config = dict(
    router_score='softmax',
    normalize_top_k=True,
    balance_bias=True,
    init_std_router=0.0099,
)
Below are experts of layer 2 (counted from 0) of a mixture-of-experts language model. Rows are named gate (a neuron's input weights, with its number), up (a neuron's input weights, with its number), down (a neuron's output weights, with its number) and show model dimensions 0-79. Each number is 128 + 32 x the weight over its row's rms, rounded and kept within 0 to 255.
Before each expert's rows: a language model's description of what the expert responds to; "comes before" lists some tokens at least twice as common just after its tokens as in all text. This comes from a sample of Wikipedia text that the model never trained on. Tokens count by the router's weight.

# expert 15
What it handles: Nouns after nationality adjectives. Head nouns following a nationality or topic modifier, mostly sport, politics and arts, such as European Cup, French Open, British government, football team.
comes before: ",", "\n", " in", ".", " (", " and"
gate0 [121 187 136 135 129  89  56 121 116  93 139 155 193  88 141 134 163  97 126 143 138 179 194 127 128 140  81 158 117 119 128 108  72 161 150 160 109 135 143  86 114 161 173  86  70 138 129 132 122 153 190 129  82 161 128 125 134 111 183 143  61 168 130 126 136 201 130 141 114 129  70 119 154  45 116 106  84 131 129  95]
up0 [126  90  95 127 105 114 160 147  84 195  99 122 149 154 145 121 103 126 242 143 169 148 151 138 168 133 149  93 145 159 121 185 131  51 137 108 139 151 114 113 201 139 182 173 119 142  77 154 132  92 108 160 127  97  97 106  94 136  63 116 162 137 105 124 125 124 176  66 123 157 152  95  84 147 128  43 123 131 110 164]
down0 [151 124 176 112 174  97 106 130 123 161 138 163 146 125 120 171 175  88 157 134  88 166 130 168 122 158  80 112 135 204 102 129 127 139 164 181 152 116 145 105  99  94  94 129 136 134 152 171 163 145 132  96 140  90  84 152  91 112 107 121  91 105  73 173 182 144  82 114  58 158  80 178 117 100 109  89 100  90 120 110]
gate1 [157 195 139 134 163 113 107 117 136 129 118 129 157 122 153 127 109 108  87 136 119  65 107 105 103 161 109 108 116  85  89 160 154 105 111 165  97 126 176 151 101 129 166  98 163  80 137 182 154 107 137 124 125 167 132 110 136  91 124 124 132  94 210 163 147  94 144 119 130 155 125 108  45 122 119  94  54 139 131 108]
up1 [137 104 144 198 149  95 127 153 158 167 203 147 125 109 109  60 136 140 100 137 104  79 144 113 106 100 170 146 114 201 190 165  78 148 126 121 110 159 173 183 106 135 129  96  98 123 197 156 198 211 127 127 148 101 138 118  93  75 182 181  89 144  92  98 116 127 178 154 118 163 139 145 131 127 116 148 124 181 149 119]
down1 [168 100 197 107 127 128  91 146  97 127 146 172 136 154  93  81 129  92 129 155 145 182 142  78  70 104  89 148 146 108 105 149 135  97 126 157 154 130 127  78 107 143  88  99  77 143 210 125 134  82 116 164 122 108 145 138 122  44  80  92  72 146 149 162 138 123 125  42 111 130 143 146 135 110 118 113 170 149 115 141]
gate2 [122  73 105 124 178 132 130 112 112 132  84 129 114  57 160 134 140 150 173 136 150 186  80  81 172 136 120 120 159 146  90  77 154 116 104 155 110 150 110 101 122 118 176  95 125 182 134  72 165 113 139 137 119  87 132 157 182  98 150 113 149  93 152 115  87 173 156  76 161 145  76 138 189  87 126  62 138 141  73 107]
up2 [133  76 198 113 108 113 159 128 109 155 112 128 120 100 162 146 137 147 139 132 103 151 126  90 145 146 108 123 158 162 134  72  77 105 128 103 137 157 104 100 138  35 135 106 107 135  89  58 161 115  66 138  97  77 153 189 188  76 150 121 110 103 166 157 102 170 173 145  95 145  82  97 173 119 177  95 108 134  97 121]
down2 [ 72 115 130 134  76 144 127 129 128  96 161 101  86 179 171 159 179 108 138 156  81 163 118 170  98 100 108 103  37 126  60 129  85 125 160 163 105 141 108 152  96 159 112 143 104 174 109 112 119 116 168  85  96  84 145 113 120 129  60  61 114 120 144  89 161 156 124 167 125  87 169 130  84 114  98 122  99  95 159 138]
gate3 [ 75  91  93 100 153 107 171 159 154  88 125 102  88 154 101 146 155 131 115 110 137  92  73 179  89 118 160 120 120 108 192 148 145 168 143 132  77 111 139 160 151 162 196 138 136 133 244 198 101 140 171 132  97 124 156 126 114 157 149  95  89 116 148 153 198 121 101 142 186  84 139 136 116 180  90 132  75 157 127 143]
up3 [113  93 125  85 125  80 146 147 157 130 167 124 191 163  98 105 121 128 131 128 171 143 108 191 123 114 123 164 138 208 148 113  69 175 138 141  98 143 124 159 113  85 125 147 140  67 136  84 113 136 147  79 133 138  99 116 152 129 156 123  74 200  96 134 142 130 144 159 139 107 140 116 209 117  92 126  94 160 123  94]
down3 [132 140 169 152  62 132 114  94 117 143 195 114 100 155 134 134 120 136 168 157 149  84 157  91 110 112 152  87 156 121 103 134 147 110  76 138 114 158 124 208 121  98  96 124 131 142  90 129  98 151 199 160 153 115 173 120  98 113  84 122 170 127 116 112 104 122 109  90  98 131 133 133  81 112 115 137 193 211 146 167]
gate4 [157 161 153 170 188 155 112 115 102 128 145 157 167 121 112 122 134 137 151 136 123 141 153 101 115 116 179 110 174 105 101 151 141 124 182  77  81 128 114 185  84 140  83  57 157 160 128 128 147 132 103 143 128 188 171 124 130 109 112  83 173 127 173 157 104 141 114 114 184 166 137  98 153  34 121 101 171 123 192 102]
up4 [158 120 128  78 140 128 152 143  97 165 149 171 158 165  77 114  98 153 113 175 141 189  86 191 121 157 120 100 125 103 122 121 109 153 122 169 136 158  70  66  99  88 101 191  95 154 129 155 131  87 139 135 116  92  81 133 104 147  99 101 117  98 121  93  56  99 167 144 175 144 166 158 114 169 138 133 177 186 177 150]
down4 [130 152 191 139 131 146 137 142  83 149 153 107 113  78 113  82 103 174 134 117 157  94 151 114  92 172 119 110  82 151 138  97  87 160  37 102  99 119  60  96 113 185 115 101 138 143 178 111 178  85 122  99 123 141 200 155 118 115  84 165 145 156 128 112 170 155 115  85 136  91 179 122 144 118  98 125 148 127 169 110]
gate5 [143 162 108  38 129 100 150 146 136 155  99 173 155 110 178 115 109 121 171 145 167 150  81 168 150 110 125  87  99  28  51 150 135 125 156 146 131 129 118 164 138  99 113 154 141 107 141 111 119  68 139 123 166 120  96 124  85 176 116 113 187  97  85 171 120  82 104 167 126 127 119 149  91 106 144 105 151 122 134  91]
up5 [105 179 136 144 135 102 103 114 113 136 115 122 201 175 115 146  88 161 104 147 179  89 134 113 147 124 120  69 143  77 176 149 141 150 127 116 193  79 108 123 178 124 139 123 134 125  45 105  75  82 166 107  91 119 142 172 137 101  58 113 125 116 129 120 162 149 126 159 137  93 146 100  72 164  94 122  59 150 115 140]
down5 [122 148  89 149 116 167 136 144 141 169 153  79  99 144 164 165 165  94 143 101  92 188 200 131 119 109  91 101 140 147  87 124 145 108 132 132 100 163  95 162 126 171 169 184 139 120  97 163 153  90 143 105 177 104  74 132 130 142 115  59 156 120 122 132 169  96 134 170  72 136  99 130  94 123 129 133 124 111 115 143]
gate6 [156 118 157 135 121 185 165 131 147 175  89  84 111  50 159 122  89 133 129  85 163 111 161 106  91 134  61 126 159 108 101 136 173  86 142  95  97 104 127 124 155 135  99  98 143 139  85 122 177 109 187 157 145 150 133 140 128 130 119 120 139  99 170 138  49  77  91 117 191 156   5 155 205 122  90 106 139 156 129  85]
up6 [ 96 141 119 115 129  67 110  81  91 121 168 110 127 108 122 103 143 106 115  98 115  88 144 175 121 109  73 124 182 144 137 128 121 197 186 130 107  91 127 195 107 123 115 122  79 141 160 117  90 168 135  78 143 140 153  76 105  98  99 160 190 165 130  95 111 165 175 153 145 157 231  69 100 165 181 151 125 131 126 143]
down6 [126  90  76 148 118 109 100 127 118 170 203 109 103 137  36 111  91 128 149 108 128 104 115 191  83  88 117 130 132 163 105 107 117  99 111 155 135 123  98 160 142 120  91 142 101  89 162  83 116  97 116 143 143 151 198 188 153 161 198 111  85 110 123 127 140 167 105 174 155 144 163 162 164 120 159 120 111 126 150  64]
gate7 [156 148 105 174 118 121 119 149 150 141 128 180 108 107 152 139 116 105 146  57 158  79 117  83 149 169  65 132  73 118  93  73  96 106 101 170 139 143 117 181 150 121 113 115  70 159 142 128 119 170  94 145 105  90 227 124  89 111 157 124 120 112 107 141 174 142 107 162 142 115 118 131  55  83 158 156 156 111 161 120]
up7 [ 86 223 119 139 105 158  94  92 113 154 174 140 114 176  35 141 151 127  70 105 144 133 158 150 144 134  98 151  76 138 129 144 143 116 106 145 123 124 118  97 131 104 175  92 169 162 134  97  92 232 112 140  88 121 116 138 110 136 136 148 114 159 137 159 168 155 122 199  67  59  96 133  83 125 204  85 122 113 110  99]
down7 [157 146  95  86 156 113 127 126 120 140  74  86 132 141 146  64  81 131  91 147 102 157 135 106 125 142 188 132 140 106 128 154  59  91 129 107  94 164 106 139 175  82 135  86 133  73 151 122 102 124 138 112 102 128 116 176 138  81 116 187 114 181 157 159 107 123  89 117 165 125 137 170  98 168 163 134 137 109 135 143]
gate8 [120 150 120 133 123 137 168  89 117 121 113 128 182 138 140 158 178 169 154 105 193 151 106  81 203 165  66 179 151  93 109 155 162  93 132 137 127 157  76 116 152  64 100 107  61 120 157 131 149 110 147 131 168 167 133  89 118  83 130 151 131 128 114 165 137 128 150 167 205  70 132  89 108 122 177 134 128 181 108 155]
up8 [ 67 102 123 135 113  90 135  87 118 155 146  84  85 147 142 136 175  99  57 124 165 107 113 115  78 168 160 123 115 140 153 150 101 135 171  98 124 126 141  77  88 145 137 138 173  82 134 110 142  69 192 126 153 108 176 144  83 140 173 108 101  76  71 136 168 182  77 174 147 154 128 135 131 149 113 137  60 169 150 148]
down8 [153 180 189 103 112  93 141  72 113  95  89 176 132  99 116 158 172 128 124  92 150 101 152 116 136 166  75 203 164 141 136 122 172 127 139 168 147  87 161 106 116 143 135 154 132 101  91 107  78 131 154 197 164 106 128  89 147  89  99 122  99 171 130 144  68 190 161 152  84 115 107 155 124 108 120 139 111 110 167  91]

# expert 52
What it handles: Past participle verbs. Past-tense verbs and participles in biographical or release contexts, such as described, released, founded, built, often after was or a subject.
comes before: " by", " the", " a", " in", " that", " to"
gate0 [113 102 151 177 109 128 171 103 171 153 147 155 189 147 137 127 124 163 124 120 115 120 157 106 144 110 121 140 125 113  54 150 184 169 106 174 152 130  91 124 100 175 128  96 140 129 145 162 119 142  99  76 129 169 131 160 142  98 133 107 141 106 121  81 121 131 116  98 103 177 133  89  62 189  61 166 147 137 111 166]
up0 [ 94 138 114 180 172 175 136 123 139  43 125  93 142 178 153 147 107  97  76 109 158 132 144 115 145 110 119 144 139 133 102 168 179 149 151 192 163 140 113 124  98 110 101 145  74 163 179  91 102 137 141 106 150 169 216 178  98 169 123 136 128 122 124 128 157 108 117 119 113 153  81 121 114 115 105 136  97  66 125 167]
down0 [158 133 176 111  97  63 135 153 130 175 148 121 142 128  45 161 167  97 126 138  93  79 146  93  97 169 105 143 110 188 132 134 123 129 176 160 138 118 117 118 168 180 149 175 147 144 131  64 175  99 184 166 123 120 113 102 189 138 157 161 173 127 122 137 113 151 110 141  78 136 140 134 193 126 134  93 155 143 111  82]
gate1 [110 117  76 116 143 178 127 183 134 139 104 124 171 116 157 130 111  65 122  86 184 166 113 136 148 134 163 197 141 115 111  94 152 156 137 143 137 122 143 181 105 141 105 164 127 103 124 101 122 122 159  92 120 143 122 144 108 171 107  84 137 138 110  75 131  97  52 145 110 171 182 106 119  97 192 142  93 105  60 165]
up1 [ 71  70 115 161 138 101 152 164 151 142 132 150 107  76 139 150  95 119 138 110 174 130 113 137 177 191 113 121 159 160 228 116 102 171  69 138  73 180 132 145 101 121 176 156  97 144 141 118 120 148 140 164 153 161  78 166 122 149 149  59  94 107 133 160 134 114 152  82 139 183 130 157 108 222 133 154 197 145 168 104]
down1 [128 124 125  75 179 167 140 119 138 124  35 140 112 201 137 110 180 156 174 163 120 127 168 126 203  89 162 149 152 232 139 140 146 156 173 112 106 178 144 105 169 123 127  96 141 146 156 164 172 122 103  70 166  83 163 153 120 138 141 158 120 145 116 142 140  96 138 117  94  69 134  87 149 130 115 153 131  90 129 153]
gate2 [123 105  91 193  87 124 123 109 149 142 111  97 203 117 158 175 111 102 141  92 205 139 107 148 166  89 129 164 120  56 183 170 147 139 118 184 149 136 131 121 113 128 120 151 117 153 144 120 148 150 173 100 117 175 145 156  65 193 152 103 139 143 115 152 168 140 116 133 127 165 177 158  91 174 134 177 145 124 167 151]
up2 [ 60 136 115 150 128 131 156 185 122 107 164  69  69  95 140 119  81 135 141 192 122 126 108 153 145 126 154 131 137 156 151 120  75  58 118 123 141 129 154 176 115 144 153  90 136  90 107 113  75 102  87 210 136 140  52 139 125  93 121 115 189 108 159 155 129 134 127  87 168 154  45 122 174 137 131 132 116 156 173  62]
down2 [106 166 106 139 143 174  98 159  64 137 112 137  73 137 110  92 107 139 141 157 123  83 132 146 107 138  84 122 188 164 156  75 142 115 165 121 117 100 146 106 145 140 142 123 144 135 139 153 120 165 111  81 133  94  94 173 180 132 129 179 163  87 173 154 165 210 207 115  91 103  79 113  82 129  79  99 125 112 135  60]
gate3 [107 135 167  96  54 145 157  87 135 113 125 140 166  82 107 130 137 143 108 134  94 137 136 167 173 124 156 145 156 121 100 129 155  90 191 173 144 136 126 169  94 107 146 122 130 104 159 149  99 112 115 103 134 175 157 163 133 135 126 151 122 115 143  59 110 160  95  88 124 163 149 166  47 116 131  97 129 117 140 170]
up3 [118 112 154 179 169  53 147 133 145  72 121 123 161 122 145 125  80 119 132 132 125 110 197 166 150 132 169 154 120 113 140 106 212 121 100 138 113 100 154 109  90 128  93  58 147 137 130 110 160  75 101 163 110 160  85 194  84 157 167 102 171 127 133 134 136 152 136  79 133 177  90 187  90  97 124 146 108 107 197 118]
down3 [ 97 130 219 120 148  90 149  86  85 142 117 172  80 131 170 153 111 122 140 159 134 122 150 110 166 123 169 119  88  71 120 179 139 161 145 124  99  65 164 109 105 102  92 124 130  86  89  95 133 189 136 122 154  85 151 145 135 126 144  83 135 128 167 106 105 164 136  88 197 152 134  90 141  72 107 172 142 123 117  74]
gate4 [119 117 134 139 134  95 100 136 137 108 158 108 148 138 142  94 121 171 117 142 119  75 165 146  84 110 133 117 125 119  91 131 122 127 175 172 145 134 123 154  59 136 130  61 172 106 115 200 118 145 112 104 147 140 125 118 172 117 233 134 131 125  92  91 138  70  96 103 141 151 141 132 104 113 139 124 128 185  67 105]
up4 [149 126 125  91 144 147 152  81 111 154  95 151 167 181 109 124 112 108 148 157 128 117 159 116 103 119 105 162 102 170 148 116  96 120 102 107 108 186 102 184 148 169 111 145  70 155 122 110 112 120 150 144 107 144 119 121 122 140 127 138 207 105 140 132  71 110 158  62 146  75  96 108 174 144  99 137 126  86 150 191]
down4 [149 105 106 104 127 137  99 168 113 132 162 146 108 110  88 145 187 160  86 170 122 110  83 120  69 177 112 129  67 146 115  99 102  87 110 145 141 147  78 101 137 157 123 156  78  87 144 105 119 161 197 109 123 113 108 139 128 110 116 176  71 127 145  65 135  91 128 174 119 155 130 127  90  94 132  63 157 115 170 166]
gate5 [142 118 146  28 104 175 130  84 162  85 151  77 147 154 127 133 157  97 137 164 117 136 126 123  77  52 117 117 125 138 114 155 128 132 166 203 136 148 101 112 128 196 145  79 142 136 142 109 169  98  73  98 154 148 124 173 115 201 109 143 141 116 100 113 101 120  97  99 172  80 149 136 121 126  81 149 117 208 104 119]
up5 [166 131 156 179 198 163  99 111  78 164 139 184 144 142 161 101 189  99 108  90 113 163  84  83 156 177 111 113 167  74  93 107 117 169 111  88 156 131 110 158  34  73 111 168 100 140 110 131 121 104 158 112 109 111 173 116 115 147 141 147 133 102 126 107 132  61  96 121 129 113 126 115 115 122  87 132 141  59 151 170]
down5 [135 151 125  95 194 172 117 134 105 150  80 135 153 102 124  71  79 176 150 137 184 167  98 164 142  95 128 159 122 134 138 152 154 106 107  72  75 165 142 173 145  95 141 142 105 111 165  79 104 140 122 103  67 159  82 175 130 106 132 127 131 124  93 134 101 132 185  97  86  92 108 161 152 155 118  75 110 133 119  99]
gate6 [106  31 159 168 148  85 144 130 136 120 101 133  68 150 125 100 148  96 110 135 130 128 153 198 166 150 144 142 137 198 120  91  89 116 157 148 119 120 140 114  26  69 143 101 137  98 233 163 143  99 166  89 158 148 213  82 141 213 162 174 116 115 131 120 117 118 132 110 105 115 162 140 142  81 120 145 121  58 151  90]
up6 [117  77 199  87 150 120 139 104 171 129 159 199 205 105 101 138 138  99 124  61 118  86 124 112  97  84 156 100  86 171  88 123 182 128 142 103 187 119 140 146  79 119 125 111 137 119 155 145 127  84 164 173 107  44 115 124  72 138 134  89  58 139 136 120 149  88 104 121 145 145 164  99 168 101  88  98 143 127 142 113]
down6 [ 92 186 184 120 143 119  81 100 129 195 107 135 164  86 141 118 114 134 125 114 170  73 164 114  90 176 144 119 134 115 102 144 128 106 143 161 126 135  74 126 149 146 132 131 131 120 108  74 184 131 128 104  76 175 110 150 175 110  73  91 177 114  55 181 119  94 152 140 117 125  78 133 123 151 144 167 118  93 127 117]
gate7 [ 93 164 128 132 122 118 142  83 177 141 131 137 234 157 119 134  98 142  88  93 119 131 148 124 140 122 104  81 113 110 148  97 132 122 180 115 113  63 158 164 130 142 140 124  79 175 140 111  61 142 145 135  73 126 173  99  96 117 131 165  58 151 137  99 136 129 108  87 138 117 109 197 148 111 150 143 113 136 170 166]
up7 [160  94 155 115 136 120 129 165 117 125 161 121 176 144 134 187 132 104 110 102  96 114 133  33 176 140  86 160 100 117 128 144 195 120 163  73 129  91 103 124 119 155 134 110 152  78  82  87 188 138 120 105 147 146 208  60 107 164  92  87 164 124 119 100 182 135  89 145 115 122 227 120 104  54 107 123 104 158 116 107]
down7 [ 89  95 103 120  72 127 109 114 146  61 139 174 158 153 101 172 153 183  96 123 135 123  99 112 150 158 120  99 120  55 100 177  86 120 139 120 122 118 171 113 105  76 159 195 165 105 164 108 101 138 141 116  94 118 137 110  89  94 135  81 128 127 195  91 185 173 135 136 128 165 144  88  56 140 162 143 105 146 147 133]
gate8 [152 145  87 142  80 130 148  46 128 134 143 190 103 113  82 159 105  97 133 126 146  84  86 115 102 112 117 132 114 108 114 102 153 138 101 145  88 139  76 148 103  92 158 146 117  99  77 172 120  74  95 138  93 114 146 130  33  94 178  86 150  93 136 125  97 163 113 182  94 127 119 144  54  87 117 100 185 138 131 135]
up8 [154 135 123 147 144  77 155 100 143 180 100 117 126 117 158 103 124  85 144 118 188 101 100 161 111 154 129 111 131 140 161 144 161 198 143 138  82 201  67 139 107  60 131 184 173 110 113 136 143 138 133 130 174 109 117 154  51 161 135 142 115  67 132 125  68 156 101 181 111 163 185 155 113 125 122 146 162 134 173 130]
down8 [126 121  88 181 105  89 130 162  99 112 198 177 147  52 170 160  85 135  69 118  87 132 193 176 169 135  94 104 134 129 131 174 172  99 148 152 134 155 119 185 118  91 159 109 164  70 138 126 150 169  36 153 146 135 136 134 144 136 108  75  83 140 103  99 103 145 114 109 188 119 161  98  87 139 158 183 127 109 191 125]

# expert 5
What it handles: Name-final suffixes. Last piece of foreign names, place names and Latin taxa, often before a comma or parenthesis, such as -us, -ia, -idae, -ić, -ski.
comes before: "\n", " (", ",", " |", " =\n\n", " is"
gate0 [115 137 150 111 116  84 120  40  80 116  74 107  88 133 111 130 133 171  87 137 173 148 190 121 119 133 151  73 133  80 143 171 133 155 101  76 127 124  80 136 136 104  99 133 129 159 177 170 109 108 138  85 111 145 163 115 152 146 167 160 169 109 148 108 166 143 160 119 129  95 144 165 114 145 148 144 192 153 195 178]
up0 [171 114 126 111 133 139  87  60 139 161 153 144 162 180  76 109 155 129 140 101 144 181 113 153 120 100 132 147 110 142 143  90 114 119 145 158 146 163 123 171 104 111 154 109 159 133 170 118  69 124 141  89 159 138 108 139 133 125 104 166  57 157  72  60 132 110 133 143 105 111  86 132 155 184 130 131  74 119  70  94]
down0 [110 152 138 142 152 122 131 144 144 115  84 140  99  94  86 136  95 103  91 119 128 143 211 126 109 115  86 122  96  99  84  97 107 187  86 129 159 133 115 129 127  97 128 147 148 128 101 132 112 140 108 169 115 145  75 111 115 177 143 135 107  91 130 132 173 135 105  48 110 141 102 124 158  95 167 131 157  88  95 174]
gate1 [172  80 108 108  89 152 136  77 105 123  97 190 144 136 139 171 135 142 123 144 110  84 124  99  82  76 143 126 147 114 131 107 172 109 157 109 151 111  67 123 116  73 122 104 131  89 149 134 121 122 193 145 107 130 133   6 157 130 124 103  91 134  95 131 102 114 143 135 127 147 127 115  76 161  46 131 141 129 102 137]
up1 [157  87 132  89 134 147 114 135 134  73 123 152 102 172 101 135 162  88 165 131  89 100 111 104 163 123 102 108 124  79 137 135 133 100 107 157 111 132  81  74 132 158 153 144  71  95 142 151  79  88 191 153 114 141  91  81 163 137 127 109 139  82  41 108  78 172 132 121 134 149  54 191 162 148 113 101 120 114 190  96]
down1 [ 95  90 105 156 117 155  96 108 110 105 137  85 195 126 148  84 196 123 131 103 135 133 143 144 157 110 110 134 128  81 134  94 153 133 131 116 178 107 132 151 174 150 117 172 115  89 128 159  99 135 137 193 169 146 121 109 107 105 141 147 162 136 131  87 108  88 106  85 131 136 138 152 139  94 110 109 170 145  92 176]
gate2 [143 146 117  95 100 179 115 124 118 147 158  99 163 115 141  90 130 166 158 130 114 138 131 129 138 153 146 135 143  99 151 140 147  83 120  97  76 162  90 160 137  65 146 142 123 148 197 157 129 140 130 151 184 154 161 102 166 173 198 197 162 156 119 104 111 117 108 127 100 190  77 176 141 134 110 134 178 138 117 130]
up2 [166 111 117 146 117 123 115 156 112 101 175 138 141 148  63  95 134 145 139 158  86 159  98 120  69 156 117 173 115 125 151 135 188  95 142 103 139  89 103 107 100 161 143 130 131 142 100 175 116 133 147 128 138 163 117 112 103 119 120  58 128 108 107 118  68 104 196 135 148 187  78 149 189 168 139 107 147 112 126 182]
down2 [ 75  72  68 123 136 120 126 133 118 167 146 109 112 127 139 133 132 166 131 103  89 148 160 100  46 155 117 169  78 101 113 105 161 138 156 154 145 147 131 122 135 166 137 110 147 192 160 131 165 135  95 134 144 106 128 112 104  93  82  79 110  88  68 184 111 138 132  59 162 100 118 115 110  96 157 123 115 153 137 166]
gate3 [100 173 149 111 146 147  43 124 113 134 162 115 105 172 131  87 137  96 125 178 144  81 122 115 171 144 175  94 104  86 156  79 151  91  89 160  47 141 114 112 107 111 135 140 128 129 169 101  84 139 139 217 105  86  69 120 143 130 127 218 126 170 182 104  93 135 121 119  66 128 111 102 132 110 127 156 128  71 125 147]
up3 [ 68  99 115  84 132 159 192 174 175 107 168 127 129  81  81 149  48 157 114 119 117 122 174 103 120 104 118  90 127 135  92 127 136 181 134  34 143  95  87 137  99 127 219 140 161  95 115 121 154 148 100 155 143 105 116 102 134 144 123  84 145 128 126 100 142 101 146 136 165 137 162 116 152 124 158  95 112 151  79 183]
down3 [113 127 171  72  45 123 116  77 107  75 162  89 136 144 106  95 109 148 150 177 125  60 128 130 198 152 120 135 106 106 126 101 135  94 148 122 137  91 135 130 161 143 155 118 145 147 154 131  94 126 127 132 132 163 138 120 180  82 137 111 124  80 147 113  96 115 134  74 108 118 109 114 130 127 164 203  79 101 198  51]
gate4 [118 159 134 109 180 187 150  68 133 142 142 148 154 123 112 129 134  54  85 136 111 135 111 173 129 150 140 107 152 139  94 170 141 132 153  49  86  95  93 150 155  93 148 111  97  99 114 197 120 120  70 183 112  98 148 140 113 128 172 170 130 135 125 164 108 154 122 111  64 113 123 150 161 124 127 143 121 124 160 157]
up4 [122 144  95 105 167 126 118  75 125 131 123 190 112 135 106 173 135  76  64 143 174 151 142 124 139  67 130 117 139 136 130  86 173 104 127 165 133 142 104 146 130 101 155  90 117 149  57 140 185 118  92 171 137 154 138 141 113 159 112  90 152 148 126 148  84 164 187 103 110 122  85 141 106 128 153 124 123  82 191 163]
down4 [ 92  73 103  91  49 104 122 158 131 112  53 113 139 148 101  84 163 140 111 178 123 140 175 118 127  53 110 145  78  99 178 100 100 139 158 155 113 127 141 130 107 221 177 124 145 128  95 115 106 102 162 141 105 142  57  61 116 137 146 157 155 121 112 108 142 132 147 127 153 175 116 100 124 166 100 129 122 137 138  96]
gate5 [134 229 115 117 129  92 105 154 131 160  69 151 164 177 138  91 185 115  99 117 133 133 148 159 126 130 102 116 157 180 157 129 113 135 128 133 101 138 122 132 105 127 167 185 176 127  96 162 168 134 155 152 136 109 158 168 218 148 168 160 137 108  94  95 106 115 161 132  97 146 124 168 184 110 112 225 100 134 111 125]
up5 [150 124 145 145  90 116  97 131 144 142 105 135 122 180 129 123 180 144 132 116 133 134 134 103  85  98 100  97  78 147 172 122 178 161  90 149 145 157 140 159 143  84 121 165 178 137  83 181 156  67 163 208 126 146 184 136 170 146 110 120 176 136  86 104  64 114 136 143 121 122 107 144 106  94  95 174 162 159 107 134]
down5 [129 138 121 130 113 117  90 183 131 141 160 120 122 163 112 125 127 194 104  86 149 149 187 145 113 145 100 163 142  79 114 172 189 123 126 105 124 191 162 209 177 141 143 152 153  89  95 105 200 124  94 131 113 168 133 151  91 143  74  57 155 100 119 134 159 137 133 128  73 106 106  52  97 157 124 121 145 118 119 188]
gate6 [ 98 145  90  96  94 157 129  96 172  93 131  92 107 125 144 121 101 112 115 170 135 105 151  91  99 123 107 125  90 147 134 163 157  68  89 132 129 163 126 111 170 106 128 142 146 156 106  92 125 136  94 147 139 152 158  73 202 109  77 121 111 105 146 136 138 164 133 130 110 141 203 214 126 198 166 173  85 113 162 120]
up6 [121 128  80 143 110 150 100 108 130  77  97 168 143 161  90 135 143 140 119 138 142 160 104 135 111 110 138 172 135 112 178 152 133 114 113 159 162 126 121  93 159 139 171 124 152 109 203 144  83 172 135 149  71 127 182  97 133 122 130 161  97 145 114  40 121 166 108  77 168 123  88 178 154 154 132 126 169  96  31 149]
down6 [111 149  97 158 160 157  77 142  78  92  86 159 115 110 140 122 168 158 137 124  93 139 142  51  75  95  88 146  90 138 182  86 144 170 175 151  99 115 120 157  82  92  99  85 176 145 140 136 103 136 109 137 157 133 109 133 105 112 148  51 139 151  99 181 143  90 196  94 170 128 104  42 145  76 164 111 135  95 143 106]
gate7 [140 153 118  89 111 139 151 150  96 137  61 112 129 112  86 132  97 117 102 134 129  83 106 149 101 195 112 205 179 173 129 140 130 128 190  86 143 124  72 159 169 106  83  55 155  93 170 145  89 103 103 150 159  94 139 149 180 147  92 148  77 165 157  60  93 124 148 168 162 102 157 147 163 112 113 158 136 110 138 102]
up7 [149 131 154 145 122 135 122  62 135 134 175 145 133 150 140  98 220 158 116 149 100 170 144 128 131  86 123  91 151  83 160 156  91 150  78 178  82 123 136 108 128 150 156 151 116 152  78 134 169 157 198 141 123 158 130 143  80 107 133  99 144  76 113 171 111 138 160  81 103 120 138  93  97 104 135 144 149 141 113 100]
down7 [152 136 160  78 114 100  79 172 147 145 175 194 169  71 154 149 117 155 177 147  86  94 109 109 149 109 187  95 136 142 164 187  73  92  89 198 116 151  75 177 127 109 147 143  94 166 153 114 126 136 106 140 148 136 144 127 176 108 141 173 144  76 159 126 115 121 129 135 157 136 149  87 131  91 110  84 117 106 129  86]
gate8 [158 129  92 160  85 141 128 147 109 124 126 145 158 157 153 133  99 157  51 118 170 155  77  96 181 137 128  65 110 138 121 124 123 101  93 166 147 162 122 112 148  50  44 164 101 175 125 100 115 138 131 134 120 197 209 138 114 135 138  77 123 134 127 131 109 169  91 129  72 100 149 175 106 126 139  52 188  60 110  98]
up8 [ 78 152 161 133 151 130  86 147 168 167 154 122 180 200 142 102 159 146 144 104  91 119 178  92 147 144 131 156 117 103 127 167 159 139  92 141 120  92 154 118 154 217 113 140  87  72  79 151 119 137 129 156 143  86 100 156 108 151  94 120 132 157  87  72 181 107 133 124 111 140 194  60 122 114 119 121 104 114  52 136]
down8 [124 172  91 143 128 118  98  72 113 108  66 144 113  77 212 153  96 186 128 133  87 101 131 208 121  87 118 144 184 115 159 120  97 151 128 119 158  87 133 138 184  86  72 105 179 122 126 162  70 128 154 150 126 168 135 135  94 111 136 121 100  70 128 169  47 150 119 105 123 140  54 105 129  93  90 144 170 121 130 109]